{"n_layer": 10, "n_experts": 32, "experts_per_token": 2, "moe_layers": [1, 2, 3, 4, 5, 6, 7, 8, 9], "router_score": "softmax", "balance_bias": false, "lr_router": 0.000214, "norm": "rmsnorm", "norm_eps": 1e-06, "tie_embeddings": true, "beta1": 0.9, "seq_len": 256, "train_tokens": 789700000}
Below are experts of layer 2 (counted from 0) of a mixture-of-experts language model. Rows are named router (the router's row for the expert) and show model dimensions 64-127. Each number is 128 + 24 x the weight over its row's rms, rounded and kept within 0 to 255. Numbers have three digits each.
After each expert's rows: "gets" lists some tokens that make up at least twice as much of what it gets as of all text. This comes from a sample of Wikipedia text that the model never trained on. Tokens count by the router's weight.

# expert 3
router:166146150103143135142131117083136146126103130137132101114124133106109153118147077166122092129179133149139117139144142095148102198134108135142139117144161158168149139094122113154141108120159087
gets: " ", " $", "°", "–", "′", " #"

# expert 5
router:069109143145129117164118163113117113116105133082122117133154134156094125142151120121107148143137136146093145130120153124080133107121133139136127119134083118120128143090134133169122131102132102
gets: ".", " of", " for", " the", ").", " to"

# expert 19
router:115134117135147130144123133155110090145120168149163179136174158107165148102126145080109129161117117121096134104115156110145163168121083088117134118136147111142136140105129084105144123111088133
gets: "-", " \"", " B", " S", " P", " D"

# expert 23
router:125103119128141120090123116120096146120133139131144130122175106128168123072161140098164117115097126111128122098184074136135158159154173143121117131082162104089120115130082144152131138148123112
gets: "0", "1", "9", "8", "2", "7"

# expert 30
router:143146104135114123134146078099096107104150083142142107115132149134092111136147125139130127125139140071149105139141109126133124170167084131102145171138112153136156155140179153138116127117171127
gets: " ", "1", "2", "0", "3", "4"

# expert 22
router:160130108141135141117176144159140071109182089116117105147124168169130148142121193143137126084129133137112122123147084119133109165118131115080106130095125169119122179138130176123118146102150154
gets: ",", "0", ")", " –", " he", "),"

# expert 4
router:152118144109131130121113139105126129106116112093114114122119125115124154186141094152101112100121107125127123141118123160118180110112125161123127094121110150146124125089141123137116117139133132
gets: " in", " by", " with", " as", " from", " to"

# expert 27
router:116144112149153143124160145096114153133079149117131103117149142120162127122108134129123117108130087112148118136138118144167154143119143185155122095128144135145134133110122125131110107109117118
gets: " (", "1", "–", "2", "(", "°"

# expert 6
router:108128124159129147174151171158087099177157147130143082124116142121104118155123092110111174139138136119109150125096118109135124182146114088130118119117087131139138129121162092113148152125161117
gets: "2", "1", "3", "4", "0", "5"

# expert 8
router:127143125113097108112128135146093157099120106139114112111105087134165070167127102113137157155139092116103158094093075086140112163131133147095107151142150141129158121159147125122178157112111136
gets: " the", " a", " his", " The", " an", "The"

# expert 17
router:137137107126143077115140147103143109141128139114125075148096142149132122083107148114112138110124183135158164154118161175150128137119105165103112147153108132117106145121123091147081102079156144
gets: ",", " and", "),", " or", " but", ";"

# expert 25
router:138104179168117130112116132116122132146149152148114194147120130108130130154091139160141103132125141159180097138099120137124134100113125100135143160094132138108144113099095094122135166104154102
gets: " that", "|", " he", " which", " it", " who"

# expert 29
router:109175121125131122153122140147110147127144108163106095129119168103157116165171153133159118111166127111100117138132134136147121124104141159126166133116141095142111128155094134117138136177130094
gets: " |", " ", ";", " —;", " •", " ·"

# expert 31
router:139097126117138099118157121126150090091115124168115169118124146125116098086136087155124090181141137135128119137152140109117132149120145113109137100133118142134187168110114104144140118101099110
gets: ":", "=", " /", " de", " =", " &"

# expert 20
router:163165135145161116122091143100122144161096101108134137107091140151098083133122137072117150083138137127128116115109115121168131142107133138103116148142114098109133142103098137153154119148080085
gets: ".", "-", " The", " He", " It", " c"

# expert 11
router:120111150120086096118097084155074117138135159117123074120180150086119091170107138077111154116126157097113125143115157160106135132111159116144084144127146093144113140151173166153149141156123107
gets: "0", "5", "6", "4", "3", "7"

# expert 16
router:158151122152118118111137118187108141118142098166114134123151172081117144100153181174178084093147143091080143155118112140104106119109087153140126079110129116120119177120109135123155142124111147
gets: " |", " —", " A", " —;", ")", " T"

# expert 9
router:117121108098137154152089120111155145113138120128097166125134074147115144097119135100116121126119115154111126135111122166148107115093132115161107145158134102133107111155109079130112128139155142
gets: "s", "'", "ers", "ing", "es", "ations"

# expert 2
router:118158149156099139128085173121136107116147158133088111092138110094109156124164159095101098117116185094138121120105158134130108084135096121088161103108128152129121071155122131081131097128144096
gets: "\n", "|", " \"", "|---|---|---|---|", "|---|---|---|---|---|---|", "|---|---|---|---|---|"

# expert 7
router:110109151106131092147153132100180146115149176131107117169175132106131165123097096139141166110109156119123097132155123181114165126121132110170168152108112121146133100160131110142109124121129127
gets: " was", " is", ")", " |", "\"", " were"

# expert 12
router:111121085151101125145120159118158136119101086145166137099074142146127096123137130142107156122119127085177131115102113113111147126129099085133152105143119145123108173128114165138126129143146151
gets: "9", "0", "2", "1", "8", " In"

# expert 10
router:147181109140134091117151145141148134100151117150173134076134127180136127131169145165133147100130115120115134119094165106086109131100151145134124144169090141143149146131149148121125127194085117
gets: " |", "==", "===", ";", ":", " =="

# expert 0
router:160083123118104171120069121128121104177135129141148134116114138155104130127125090139145158178103112127088108101118140104068130099158114101137124133117159155120159139121088121146164126106110153
gets: " of", " in", " to", " for", " the", " on"

# expert 21
router:075143166130123160130136137105142099148134135096126113123110152140111185114140076094149130128152168148179126120164132103141123167134128168133147141130134145107147158150135119119103170127154148
gets: "\n", "-", ";", ":", ")", ");"